Weights of a small mixture-of-experts language model, trained from scratch on English Wikipedia.
Experts: 416 tanh GELU neurons an expert, 1 pick a token, a sigmoid router, a shared expert of 832 neurons.
Below are experts of layer 3 (counted from 0) of a mixture-of-experts language model. Rows are named router (the router's row for the expert), up (a neuron's input weights, with its number), down (a neuron's output weights, with its number) and show model dimensions 448-511. Each number is 128 + 24 x the weight over its row's rms, rounded and kept within 0 to 255. Numbers have three digits each.
After each expert's rows: "mostly gets" lists some tokens that are sent to it at least half of the time. This comes from a sample of Wikipedia text that the model never trained on.

# expert 12
router:144149179119137124197150093111109121131178140134138101135136177122123098123132134095111159146109095111128151151119135126048191140100104162186123148102137102162141132102090125113110102147105094
up0:112142120146119162113106119149132156087087087134148170140113160115075112121134130138100145136135171144114150131130133140113141124155149155129119157138152089115098162083085168163107182145132131
down0:101166153108113138179126077136103140070142136170134129136074111116157142135174130140121116160126142123124118115121107114092134139112177108148127119131130123148083123117113168128088142118149085
up1:103137155138108105119087169178110101157066167179114137165144074117099090143147113131142114132134140153149135090137124131172130091122113135130084159123117035106092146124109127126123136102120162
down1:129131162099141154107138104111174122111112107166177121117157107125123127112117100124138115119145088084164094139138136155116100105163154083106089129121119119154092124128142154169120089104129128
up2:112143130114123115117128132123092088118116109145123095118136125113089091091136140138150103095157129127147130145137124153079132143114132137144132068149128120094135210106085106136169169123112128
down2:128130137131125116130159148143095144117064157117143083098144133126169149115148123145098158124120128133162153126128106107138085116133165135118147121133130130145110098133081094125118149136110154
up3:146126144125106139143137172117117102154131157173138136125115104116138134170110144110154095150158095139150126114160134117099174068147131149097117131137132144120123139213164113132106123164127142
down3:127143156144104153158134134129153135120105119094108169144143136148152119115135131101114124137162162113127075104114100120129119142094110147112186105152171141170128123098100104168097105155143133
up4:159139115141144127141134101149166106121140130159125149152133119109131162140127154084138146150082100093123143160129121160171168094100144125111101105116119152108106173101143111131145160085106148
down4:106144097125127146094158121099111141148109113106129143116145119092069137090107144136113108099123184107091139141155154132119148138104139088114136095115109161123145138119198134090133140145107166
up5:157106141159155102152172086144115138106144114108140073103145079143108115129116134125146125131126095054135128105123119128125122135134116122171126139140129127123155161090108125152119076126136139
down5:140083112162123136110109090154129153161145140145151097123148119193124105129120119155166131166078133126132118126122123138170110167122139140105135128142135116135119139117114156176161132089105159
up6:130059136175113145105099092100120123129105123104138125127151119125102159115111101175102121147143128124107142148120133130150098116140132102156122128111108116161150162133086114162148151155141131
down6:158168128067102138124151110091126108164193137129080112118086111089141114103154058064149156177105130144128148121141149103107121112120125115173124152147145142160132078168143166134112131140090135
mostly gets: " takes", " Despite", " take", " not be", " seem", " allow"

# expert 11
router:148136116162099094135126144130157145122144133137125158117184134100107160183105107156183120140188123147157129128147122178102142154143135096116107109149154115126120080141150127117077124129137139
up0:146101137098116151150121107135131111151135067122099120139114117119114138152111119152101070141126135099146135109127129055133127126155136170138125143167111158173101106144170105122152152097150110
down0:135180130198113138158133141155133148125110104147143103139115127140155099090121153150122145125143162115137165110138133114116137143142116141115124163128124118124147120134129108102120098099135115
up1:129141140118152122138128121122170121133162136149120137163125114134145137138076099127105089129116116075145126130144145179141124056136163095130128120108125108086144122135146110160175187124118137
down1:150163145099117107113158094128135165179080112162148189117115158121104094131104118126114153112121085113134108148107140087135099052132133159154113089148156151129107096108143144124095114106121122
up2:121102143091111143124164159125146139132109162136139126134122168115128117153150087144114089134102106172138118129130137153100124104102155139125137127147164159100133110119123130130125124188100109
down2:171113078117097164136149141111162136114158142130109154164132128128117086077130133138146103135107088147128077113124118189118107139146123101157113156118135097146047114142144129171134124127113110
up3:134113151133059129162120085146083094134182178128150111102194130133158132140083144119132146130173133128106135137117136110148116082085146110096132167144115153108131127079207097116133106124131128
down3:112110156121132141120103173125095133137193143111138088100126153159135122121141174106098157160068113143094124108120123134072136150089119099159168103093137124135134137145145142084150154167104115
up4:122145119128120144089132147201165164134115185155155104120173130125139158137113173181105136121142138111116110133122109095086067118154128130088129121155143166141125123129130140147113128067145131
down4:186144139162182142130122124123143087155105158165123119115071152048171093155107137144126133103106148136155136118121153123149111138125161153133141124153090144082108107143146100128114156094103124
up5:132167111117113098102142148129124099084148121085127094113170166107108152178160105092067145114118129109147167156124123139125143140081094143103133148109147123148128119140170136142117102136139143
down5:165163111170153118127100134131106106111131114111094132141115123147114146075088139158138105151166135120139142110153179133127148118134131158141123149099114133149111145116124117081079134117197102
up6:160119142101124144117133127140103121122082118097141168161123092127125127179153102130129055117133123113189151122124100190137135121098114131169149150100115131115156131132150126145121123156125095
down6:116138125127091144159140142161096139122128128141087126122137084129164098107125141112142139118130124138137131134110061122119115096126133149108141182128133099139145130137135149125147108121133082
mostly gets: " (born ", " politician", " footballer", " daughter", " (born", ") was an American"

# expert 10
router:124082130131137184104144132135145061167090131158136127144112120137088058098123105103123158122130103154136150155128125118108151107145105121081145149124152149090092124118111134141165141114132127
up0:131151162114113165140092163138151116132089105147121177099127170131115143127157115168080120150143135117137111161116122072110123154127117166145124121150146121131117057110101111123117140128124129
down0:139091149111139123101136150142112106096117123106106120151163120126121140134097131133144108106072113122125127093104087143152148137127130079122109134109094149104131158102118130076128086090122081
up1:109190117173120185127119141169163123151124101159149109107086132132145149127152141081186150118160122100138133116130098111151099092113135106175116146135126160163137145124115160100166075178127087
down1:115140118170140102108177137144136154138119172088155103114120148124112088119156128110111128127113133131106164128159104071107114135114188093134120123124107169094077103110131159122070143157155113
up2:112095150124093117130112148111173093149110147112163104125132152118109136127157147151116085117160098143121154144112151152118092160149134148093144086106161131101125108107092133097117145096109164
down2:135112079147131148114139105141179134110152126153091085119100125128130153104105123137110110152125133154126107152156130150118124122127139154177115155139150087104182112134093167125141137156108083
up3:117151132154190120135121128120164102161091155159129138152129091133104159152118096185165113135143097143169143133124174150118132153174149112149112096113125131109135090146122116136134141168121157
down3:095147121116152169122137107148138138132097141120146118127109103125115132144119131128149119078142148116174151098108149135116116125129112095113161137131134131155168158121141130157158119129081157
up4:106085145143094137172105169093164136160145146134151139131156117123109109110144159119103128163095128132134142118135155125181147123151081154158138156107122160144149124092112133132078156095131151
down4:127141125141099127110126139142111130076118122128120119121134132133121152141122113113121125142151148133108113113132138115094116130129148134082128118116087180156111152128138110108103190132110135
up5:097124137123105130108105089135141082107102077115137128122141124127099198146140167125174167117123137117133124092109131111170092106055127155165158128176105116143179103174104136110130125114130131
down5:075132121115100137092109071117146138145130165122134110118178093125126165154130103105133157117134144128106135106137134142180176130096119133175137094109147111090099133117150138152153150127126117
up6:157130138152167149128157127127151126144108169107118113157145134123107134126089143154148110149111105083171143159103094148110107172160111091126118099095122181120118141109135110163162137113108134
down6:172135159105111177116139143129101151110119079122110118120109154147136144127119124150170145164127137112107139168117118122128120161135151125135117144132126145154142131143132129122102103136140146
mostly gets: " World", " International", " Best", " Radio", " Basketball", " Records"

# expert 5
router:175123101126141137131156114118131117154164159131176122114098097126170149150096086144117152140103115132143145130122087132070148123125097112097150128143112142112108126158094152093064127101125135
up0:086074107123150143126183141135151136140124121090170123115151149105125071129124140151111135162157125110118128163116157144152139147153109124124127122108123127114061165102093151151116119104101139
down0:129148113139130091131148142167094153102094115114121094138141081122143119108128115120128136104116115142148100118115086121134141105093153106145106119141113176117095148088148123105171180108160126
up1:140146092131146146139110144124117106155138132092116105171158101132129123131111125111118113138135163126126109129110116120129125114120151107136167138104133146125151119147136123116135120161124134
down1:143156109117128161153081174114110136127189142120115128071111168172102097145141148160114132102139144132149129130124130120174099161143155148137087122093128139141131092124134159170115097124144105
up2:121111121129144143107127138090094153148140128131169123125158132114089131110132126134101160152125109141097115162106137092098123130112122147128117126189135141092115067115138128109117074113124109
down2:123114162120112102124173118149121111186159117116129119137140112128128087117116151101157115099124154077112099110130147112136143143096125134190153137148162202099093135125115127129129142108127113
up3:169089141149110079122082117118107086108119155139170163150155136104092128105103141161129162137118129137099131110125169097140158113131085094148096173137114159107129157119110108110093115116145128
down3:114161134090118131110154146137132141111136124137075147135161116084116099108093135119095137141127102148134116110138169130159093128160115117113120110159122132081178157114118101125152135114136118
up4:143140127141103082101171089155092105134156143126178115121129119153162141135127109131124119114140112140131130070136142146047123132118102150137130134104147126133159129151112059098143148142128111
down4:101128153170156113110149145146157157109142118132129137119131116104096125118093125148121152109127097121119162131105130127124120167097131096113130152193142102139148144152132137141136105115149082
up5:134102129162120169183156100097079097109153113159175165145117130141156136123126162098106096143105132144145125114138116126104157124153106141115111144120106108139104142101085102132067098110122130
down5:131144140112084124134139104068102171132138136179105122120144108109172146110123158183151133088100153177074131086147125128093135177111133100108123095115128140153104120168171094111099131149129103
up6:158104133118142107147133101112113118118128117173163105131115168119161118146152151117106082105118142143121109156138131118105150105142075134118127114106150122091163112125142163130138103156110108
down6:148101097114150149102157163161124178095148110113152072141112088133107177131107122103079102122134131152091160116174114078122095151117120107146125163123153121106110143139151073110065104074141141
mostly gets: "com", " | Nominated |", " According to", " | Won |", " written", " Jeff"

# expert 9
router:073134156166142153092204097122138119151131083111129166140126100105120136131141111150122176126139113151164134120125115184149153160146127139137154123154143138085107128101122141182125120135135108
up0:125163148150121152143114117122127070160114130168147145139085137110121149098087107137135106117124139135136139112126153115163120119123119158164093129151132108104131119137131131099095095099167115
down0:122165094120133065113144090126087105172120143088096104116131144107113116123158114125069130127120098122096147128106098120181115133139116097141103165124105143137149109136130140157126130076115105
up1:112107149107134133101131166122153103144122191085119158106163138110130086111133120174111139105162125107131143125132129148112144096167139136142117147108112111123130110150080147091139091120125161
down1:146155158125153126151143123126147119130123136140114101133167123135135133133092115113136131155092146162153142132133128141145151131140153127138098145148135112127131145141121141122135156087132111
up2:122082126153133169110115166158078141130146058112116136133095113116114115143090131145141143115118146180114112124098119178123138111130142144160124121106140089168142084114134081173096159134130111
down2:133116100071125112127133103135166098107124134141068150138148166102162122143149087138136150166140107191148128163145124146123134084098094115124149104106117115089123136170128099080119140117165153
up3:119141166098125126109155094165130119113107126100169098109142122150156151112132146175123160143160168063127130097122129094125115127107172131114146122135129076121131113167176125134129127092136109
down3:109116116115097117111132158101147121126089126155115117130120149124118160109171157138129084127147078134105163137147131100144104091112137116199167126142099161126127129127155139161132141067122169
up4:128112116171129136172181110137158134113130137148141145166113142133115104106159130145108132115070083118120127137145123179096160150137149099136140110095138160140099137112132108110130151119118138
down4:133133131098157128106125124188115148139107108152115113135104134129120135115116123138126169119159166116097137118126095086066118120106178113110163163136107177103139121145116130112128090093090102
up5:133134096115161160086141156154136110121137156139128128132098101127136109121075158118096084140117141123171141115135151103125121134150124148088118149113158110144138126161180124136082082123106128
down5:161142124148107126131107101138122127115094146119175156126169130157137133169132085158142149158135137156152131110131127126120149151090125138106115104131125133080111135169131135113156139132142124
up6:061111115164139142152119131167114080111059088145123141170113142127078165130136126103111088129168120095091147107088091138135131153135126139154159144133138109107148134094114156165117125076127125
down6:087074163133158125129143116117133129146091169115151109117056126111114124110117167114123156140147122130159145137162145170121118144142122108133142162143135135113116094149122136127085126076123114
mostly gets: " north", " west", " south", " northern", " eastern", "- Family"

# expert 1
router:148109127148125153190107106173108143135118133136171117160143108129129143101141111114102128124117071100123125155108121130135159111133107121173138154169129145092097141163177104100103155147131119
up0:129104124099096100166118159062105163155157149093085137123139120095103126144164109172158138118112137095123128137121147142142082159094120109144140168119124132098119105157162153099109153103136124
down0:113116175115153140124136138194103108166156138143113127115117133142129092114130117115145147137159145137133113111140140141150132160151107101115121173156138167093141088122107110157130158145130147
up1:112076086111128144142099116123107127170123165099112121163179148116089115138180148164127108101107148153110128151112146097093136165149125146141107148044165154128131114121175116109153149132124121
down1:137135093164120102155129129128126145151111137142126142137135109107142124119144147139153108093149144152104081149172114113146146142152075163116114119159182114140145111069125146188130106113139106
up2:155142119120115111113187067131115144129111064143176161106119099123107179133110121150135115121133119101131141134148132146108146130136134064128108134114119177105072118128109114103126104137139128
down2:119128128132162125122155122150115109149102139077095137133121088157125104121123113129152113101098090102137119127116136129104113161138120123129096116121166121127146135135146129163119127124149073
up3:164177128109074154110141103145146135144140127152124102130139137132125114125103132093127144140167125126126116127116117153134157098119157090173138126071121161137159144117117150139121099161112115
down3:115145110136122145135114126149149101151144126161162109129116131114067131100161167089095122136152152124105124145123122127119129132165100104094107147135094160121151137095143128125129145127124150
up4:140120122172126167123139151197145112150138152122141165138144148106105057134136167106093107115132101109124154125104133093144173121126096135143130098116115141150136095085159072116137097182112115
down4:120132097165087079135077100109146141137136119143114176135117145115154165149141121155134105155150150141129117108119146115110143198114155141130132144120103089124122071166129138157109139104136160
up5:117147146115079128165140113047102150116153132134111112132145166091112155149124104148111214142127190141133139150125151110116101132166084137132132112109126170168128161122063112102132139133137128
down5:102131132127173151094101136112126120096141141130141153130110113115130139142151143120146142119158161116110149129091119115168172084126092143173134152121121127135111112115106164102103124163123124
up6:099151101127153134113151123126154106165135199180151129121107140105104159102136115175107160113141101161106145113134080148147102117125123114156172132196143152122136098152110200149123151134124127
down6:132170080103160172106116111112141118135114156109150125115162138112181118066087117109131154132169150120137138142182099108153126109116139136113138118143151153112117103145168127125137161130110131
mostly gets: " Ash", " Os", " Sup", " Es", " Ast", " aut"

# expert 8
router:127157106142087124129102162173144125135139151149114125127159097136147124150091135087143091149190116095121150110142157085131124118098079119123136132155129133155107141142134125159119104123118119
up0:092104123137117140146157150129130128174112125144134153141128115107152126160077138136118144145129127128135120137097116138126142129152120151120148122133123085158101123129185096125141157075107127
down0:131108167135153156141124137150113156173118129136101117132143130164156109156126136078142125119161109148152128113124088170105112160134122097118135119118140140146153135107126117171076115090129130
up1:134158137128129164141143116113141123132125117153139146159104187118074122136141131169144126138170115188132119126112099104110147106137130126144097128133135119101120085143069107137143094101142123
down1:108097113128141160166166186179133114136182116128118110104151105119151132111145145118136136162150168133114097116115168091130163098137088172124149170116119108137195147166123102139121126147136142
up2:129138118131111167167152134190125113131157129161111159143118143118105118130089120156143091128102134149142130104129115172133133162143142084102120119123146091115127138136124140148073169131124125
down2:100141115134137152171125125152124155112165128107147120124110117156153169125167104104139160114111101187133137114150122113152124115160114173113105155166108108137086082144147112160157182151134119
up3:131124127176118118109137166098115157134114134122127190129146151115101103154130153163113105139175105120147147127117107112132119104141134092157098152157133120115131136122115077141129125087130135
down3:161116124114112104111122101080146122127082158120096122132117121138128115131150121150156128153085138139143138134133123169112143174130164106112171110117136102142157130077116115139133086150089127
up4:143092135098094151134148146141098113109161148134132131128101154116095162121126168106159131125118170085126129109119109139136102138151090113120144093122135138138128116097141172152121114129130124
down4:040107100122119113116120146115130155118135131091154170084110127100123122128172099076107139135111110145172129160132110124140172143121102121130160184136148131111094090136135139154118123104166116
up5:123118107101095135076126157129134170133105090106129136150156140130144117162141087076130131128164154157107120138126101149158127122159102147160141097110113086131099096104114139146175155106116139
down5:123107122116113143128140119100129143096167108134099103124094118115130130137159151128116115099088153149150177085107180081135111167149140086128160113104074089144099175179122142105139130093133135
up6:091097140138124166103123120153171096070096115134135163119144104120114110117119144110113138159115121145139134105126159149138114169133118114107119152116163121134130145157126142133094069069138115
down6:168091120089108083181111136111166120137099153113156127107146121144119116159119141149122143085131160108101152110157108125128123097133103111119173088107154124150118145129161185160133110137138162
mostly gets: " University of", " place | ", " Minister of", " at the University of", " President", " president"

# expert 6
router:093110115145079128107122134101091166140094165180210096132133114132129113170141085129135098150134149158120144145147116119128092118087105144127136127144127173130124143093091175095158114096088130
up0:119096124130101078156132092142084119168095114144172113140180124120181169164144119124160091140126152142107116070135104173176110135107132114106129113175108134089136138167139159139125099126121134
down0:084131121159111121135138158127142121143176140193127116121112109109098123089145110170122099137155145179103110144139131127110119132122112122144117107147137142110109162138088155167127180124117136
up1:095127163163157115158151089142176113134133106164121149151152159113145117133115110122133146149114099113183149111126147141128181152163114095120112140115187142103084140119127125124123121125105091
down1:138140178158129139180151124137136083116103146153110138119168174136116128142079105171185144121100106116140110132123136141108105189131148125131090136117110120161112159152118103156127146107136108
up2:159120137113232100133138123120162103139133137122123100105131167157120114126120161120061145128133108118151121178120143106139142142156092145098110151163123093108125175103150135162136085102130084
down2:093104110163129132100147123097109126103102120073103116092148136138131129069157115131134138113143133161123147169125146126143097159091076110159119116098142093124118188139118125107119118088164103
up3:119102112119156142148126124094151101144139099129147131143140171102126083102138115152105131109138117117126128150119138159111112109102144137104153128080141137071109152057116116126121133118112142
down3:125089138147138150134099108141143111117161161120135132121100108121131098125134103107161119140114163100157106138114114103131060132107145111055151105118102092099132134158155120137136145062113105
up4:079149126120162152129119140137153117134123131114108128131085114139136119127125099134109121111150139158121153143117133139127154086144138155103099141153118141108119123127094111154157129131134119
down4:136149137156175164145085108147133158134117154106131108111167162135152110128121118135120153181152156127122124103111105092105148129086156101113155114106134096117115130129154144112100147128141138
up5:134136119121116127138161120134131160121104089133198106132121117115164136168058078082135104134130110133158117134117130122134140119154115133129119120160101096124104161114149127140136139124142064
down5:094146172119121137119165160162136171139170120162108111164094145148164031139125142118115147099147132148079143112119109149137123112144078149060138160127178119148112115130116115134138130101140113
up6:095109174164125144140194104134154101149098163096106125166162142083110126146118124132117124151148111110137159119102111158098176129163150057109105144120164134106101120126152064158102153150123058
down6:154128129125092117102095118123167133158122097139131101124170153129116094128117116077110118109099145162114155113184119135110102122102144151102151115133162144162129101169080139104095073160143123
mostly gets: " | USA", " | United States", " army", " Turkish", " Bulgar", " USA"

# expert 0
router:130116131114143134118116110120147172118159087161126118137113149118100120154146095166132169139109148151132133166126179127105144126104142125141145122117136141122093096145090129085122113094114108
up0:118148120164151172154129100127151093122159114112153102121104142134132146148101144124175155110066138102156133169137149100167124144097116130177102135147133148122091127084121095135137149153119126
down0:118104118104116132123153183153132138095126130116116150128134107126127136132108144136111169181117116146152107125158137137149150115097103141172097089148123152149157122116164142089116129092158115
up1:127104127133119109119103131145120116131157097156145134160149136161131121114096124085081145130130132125120117123092100141144174142142099097140121169079129116128165139148134153120162099159143112
down1:130137106116109143103097127133168133116125142137142177110131051162120188105152121182139142114121148161153142097117120137128135088135142166127140142110122131144138168154110116125130111098127129
up2:122102138143132174166126096158129116168126119126130143089121155123068122137123178109154147138166117122135142135110094154129114132137142135155083104132134133100146129109133110145153136134132129
down2:136104134131142139092122124143144113134127152131147125099137102121140128138114116154140120120089147122139106128119146139181115138118081150116144107095154059088138105120133152090111108128115125
up3:078077152147100109121160142132152111106151142084107069175121137102128183099114089112169155139127146133106135126129139145129105143139140118109118133150131117101122124104120071116135151155132149
down3:189147141146150124134119156139125149095106103103124104087185105136164126115138116087163143144165129134121109142131124135111145157100138128106109117117113111116122173191122161157094120091093113
up4:125136147126112098132140129131107087165132114142128106121109125120128113115129148102159105100151124121110115116122091116115139086088145143109090136150108176097109146084111175127188078118139124
down4:103103169120088093137147136153137137115151124192159128123175125141129117100181140129125154172100144126129131143071183151137129125135106130109110104133076101106151108127072107097103168169108159
up5:193143128111093054160125128172131120129160132104136093128089140123181184135104078127055162127138146131131099072141097125058144066107084139121126115109148210120133158164116170120124107111128155
down5:118091114157124147104122104163171153116111140112163162130137110152113112168113130103152119055176148158122095092125140129124159164127104130124128128142137147139175090078182122117103114084150122
up6:141137129107165087125113165101117140106100141146114149104126107128160133127152163178138105112143128131139125084148119196137107087108123118106126145068131108123073166116117160118124127067127107
down6:110134159130137121136095135077081127103099139118152116139094123109080157090125105134161116118146085108136126131136120115111134134131138130116138146118129130145148093105100099108140118159148125
mostly gets: "ić", "ș", "ović", "ón", " Carlos", "の"

# expert 7
router:125160121142122106134180061138112145120175160139114136179103117113118126137146135139156124124107128132121140152125140168159115153160116115133088134097139121110132150128108122102132087064114122
up0:137148122143115149114155155142175143119125106151120089144158185136161122143121101159128133154105144135120135131118164077116155131147082098092171184119134203159092158105156112154092121137143141
down0:133104142144096112125130134138122117105105170081104109129157128104132130097121160191093112085134130123103129154155126134107160132157097130126136126082112141136128116140165153132180108122089135
up1:168162123138131103128167136140175143118100131142133147188140155107114181120121126126136161121099087124125136136115110140102117145157119101119125145174116134124128113144158132145139104163156156
down1:060110103127134129117152158120105140153133117151128099131117104115099110125131120115133120132112076107070132121165127097107163127162132146129106145156148129070129140162101160129146121151125117
up2:123138134130123156082179078104100095134130106131125142149118095136099126130131130125100115134129146118140118134168098140145157099137153117116171092141140161154119129172101089143100130081116126
down2:119153076103152132107160091087145147096132142129143150143058169142178159094134137124135106132108153138149079111151105101168137067146148114137137086121148166148091147102164191099101167143112086
up3:132102144133152104099175116072082143112116117131108152156104088122142137131143139076204149115148144156126142137122153088170150122129149105085167086104128117095163113138133110145130105163110146
down3:136146131145169146161118147093138154152139142129108156127171142125160130108115097143159159136109153106147131117112169098132116140157104124125098193124138117125133099170126136156119135131148110
up4:135152118154118102140124130152109129136126122132131114184116119127160130151115116158117154149128108154143134099123114099099152138132125056071131083136138131116110167109144120119164124111104127
down4:170130160137141131111130101115107125171079173116167124132131117036162136158121152116145168126114140135153063113126127094151058119082133152118163104128155064089142138093128106133135141111139110
up5:115147121128126115121195165081145128128162146156143186106140108118135134121121109134095159172126120119128127128123153119138128133159097147122100128116122154110143093147158137120086115157144115
down5:145117151128157083168171093132146118162161120148125124159123084191109078134140127108117098103104122142111081131148138132158135124105125132106100117120111118141101123124160146147157153102137139
up6:133167111148120149106123118120123121133153124171119139139133160105086098134126137102157156163148121122143130166114163123143148111122134162153133141153156134170131092127133116107122124121146113
down6:133119129098152160135070131138128125189165147145129111118099136175119157072138071134113122133130107094130165113097117121122089146139153152129144111128147157170133111105093136174152107160123149
mostly gets: " drug", " social", " physical", " complex", "itive", " blood"

# expert 15
router:081095115143102136123126121136121112142089088115156163141139178112118109133130156186099109137155139136117137172099111133123118135203142124053110146136129092133082107131161104170129111079095135
up0:106143138131111162136128105107129121111090145124168140117127137111109144101109121176113126143120114130120153173132135103089138121140135121142098154131121131125145135106151077163114122145158140
down0:111120149133144131159124095089125121141122110122102119152064121095126110124139114157120145153110127151104160164123162088147146126095131106118138104153102161071109107114144195128139107128096113
up1:141069145105139122153104146142131125127145114126125135135146125136087115136169138155081152101167125124146131175130150131123132062188166154109152158146130137135082098123113138127125105160103126
down1:143126146127171126110121170102088124110119146087116099139140176119154139148131108104139175120163139145093103145120113118077138162144070151148131156124154157080148109150144138130161117130103133
up2:132117127104137126118146109124137126151174146185147177136165126124121138121108117122148130104135111121142137149082114118150096162119080116095150125125126147125093146157122110128128119135137105
down2:117113135102139084095054100116143153100140153123130106142114161134155170155117074155105112148148142160161135155135143119107141143110120140152129127172150169099112143098150127088125127142152122
up3:132063161132128098163065122127156153148124115171121153124119121139112128155093127125100133154084112135140143127143155101148093125159144110095138128118130149126135125100157188131138161167130111
down3:084139117142091106112143149137138090147107149154114150151170123137126147134148108142125112097121139139087154112125142157138137094089096153116114147142123072116172125111140129167159103112115151
up4:133174143115117135080162100132121175131114137135098138127152108106136139141192119155113203150116127123162134141127123095099150131158159156148131117159085114096120136124194117128118138140114124
down4:096164131142120135131164109120121095082126126103162151139158085131064131182088137084151153149116118139123140101120105103161113148133147126127107141141139111087120126136118138121134150134132117
up5:116123130159125138126139139158156113117139158100148101139161083102136121146178140194137100129144149117145158132105148183161103131160133129099069150146127119143127143135141145139136142104094134
down5:144087117100136143188178132118132129128121130126153128089159161133115130078115166120128146113100100137130080111115135085138134165093114126141167134121130131125097109141131115141114136112140117
up6:186094136139109134135093106126142152129135119130133119135124121094123146117150138113117117134105109111144131077112139172099131090088111138142113145145115131110163141155131137130122132101124136
down6:101124155105135098124180116115151152152133117131131097112127072163135102161112108112143171118114176124064176105133087146137142125100103117124159122135153120114129124127132169135154138092138126
mostly gets: " yards", "-yard", " touchdown", " | X | ", " average", " goal"

# expert 14
router:109117138145099153108093140108120103124119125098145171133150196119123113153172130069064115140189136153120130117117126148113140113084107150123099126112142122153135104157113095123154171126151130
up0:145158126132121133107107131139147134124092156121143133141193146118149116152125105123107137134127133087155131127124104109181106167139139137112123133144147105129092159183138160168102148139118095
down0:123127110127150126070127113120132142133109155130125157177132116158152106126164126118103145099129133135140110133119111139150146118091135173154144135160151135138119123118087090144129079143118138
up1:128112135172137126073166110090129103164104116139108202110159169116103114125097149137110084140121105146142147134109153128131124116121124126072141121115112135126155120135138096125142149110129123
down1:126151130149096132199125120102064113146111125139127179147123107103121100120150148160145122134124164130111140121184128155143106097142117170130115143153174089166115113090081114137082105157162133
up2:129111136115117145148125099136108120122080157150121152104150098121106071144129145123112136096127116113139129091124153163118150129097106155116095142121153057133094144107146081154136108106131117
down2:150099104162152133148141156095109115108165122138123092154108144117116106070109133151149115168135132087140070106146121114134143142120147164154135132139157144134129103197131115131123135112173108
up3:107122154142136100131102103133095117129081137153147115091121081114157136119135111155106127136107084126124135131093099123094096100137115116092127120129106138104124160109118114127155107098117135
down3:152154154144128125127101098171132168113146095115106137137116137098113148137109161136105113133130083127129100150141111137125128128128128120119147124159086128119121131188092118148121157110130126
up4:160127150117095116111150171165142143113124106113162121160072142113118169110137128144142120143133132108112132211124126092068167147143115131141087167154131137132155121148100126128141107085135129
down4:125111130111077120102131119136144145118107135174102138121122140106149117099147108136134127138135128155104130104141177133130112129101132169138109144117155143036141160105148135133093123129147123
up5:112131136129103143115134155121135138109113079168138144110147126088134127155191137150117117155132095137128129159112159147129098133165130141102136174163184107140123137152118145141111118087115105
down5:153097165149116171124124173167143096105134177095113120102117094089133116088153141126125145120144141095132135119121119122099160143164135149153158159109114102134119134162146135173075121126154122
up6:085125123155092130115103178123188114133135129136134151173152153100112103153127144106107163163120150111129152101120137127187113116118151139107100106140115124104115160124161136150170156160138142
down6:155125092130113147124121124135098054063144109096114133095087137124165109144147137141103099107108127094115128134124119099153127146126158135137128118174101155118113097127142123158145093177130143
mostly gets: "cht", "berg", "furt", "mann", "burg", "stein"

# expert 4
router:100155168124131146160142107153155156142125099166170150136130152125108174104104126090163110135126111114146136146112173144138119094088127125099117142149177168100133144139155149079154134141103148
up0:146139182138122076131113122124101110120073128104145182115135192132121124138099146162121100126123098133164125101141129122130157115140093107124112085111143138130150108130119110106133178127141141
down0:078140135125112100136185156090146153203156140125110108115118098140158188122100130148165144142123179141159146122147150154118118132083124155130087106130134167131094176132131137132115106147084123
up1:127151123131152148076140139121129099097144145120151151117080127122154114095131145155112118163116115139136122120119159066079112131119112116115112111088101132129132091109141108155152112151079100
down1:102158159089129101104139170127125155130150128127151172112137148115102151100081122102120124111121157163165170059124166097136151108113153107111078125138174154129116135127130182134149140085131129
up2:111140161117100145109107140124152140112150121104130116146109087143087126105154119133114117116087146128110138112102174097114134087129113166135116114143142157102126138161122140096094128163128130
down2:124092113127143098138105086167128149157142111158100109161110165109170086072123175078104153104090127115111187152139102099090092143111094073133151139114125087100142115113132125146136141063102159
up3:140152147090113149121097140173144135150148132100124076124148148106122127119180163133100124135118095128115144147116087053141153147129151112128150115116086134105122106162091127116148124093122140
down3:103105138119135148106138141132168129100154120142133122129093170117131121098144153116143128139112146116120147100159134085107090152155105110126098141163118107131158134123150127124148152128107129
up4:122160088131109149143114107119155136123121145127133133128108135126130109144138120164116091157146134169120114189094105119114130162175148155100141137110104121126111095081083136089119156106115143
down4:153119129143142155138115098132117133127149096153135128124142112109146121139120140144113146152090168100133139125146128103120070154124176155142106125147143125150110155135100173197140126155113113
up5:114126161114113129118102123122106136126105129150107113115140075128086144146099104083146145149127131140167136121154135095168148073107113123159144117135170140131150113146108133156137113155123122
down5:158140107121089152107114112135155125150153102126081135104115122114140131099139168128094094114109136120126093122120153108115119123131136117109155134140126138130109124104137097120115156140131151
up6:106116121114115106115098171154103140126092153145105137113148129140129133134154129128154131087123148089142131134154126084144134138087120107152143174084181076142123106125128139129107092141131110
down6:123116119155123120135145105145167107106118135087140150167084124150133132099120167113143154107074141073120112149123094137164124121144144109124087101136142154112087150180157153148129169152078142
mostly gets: " students", " areas", " years", " However", "th century", " days"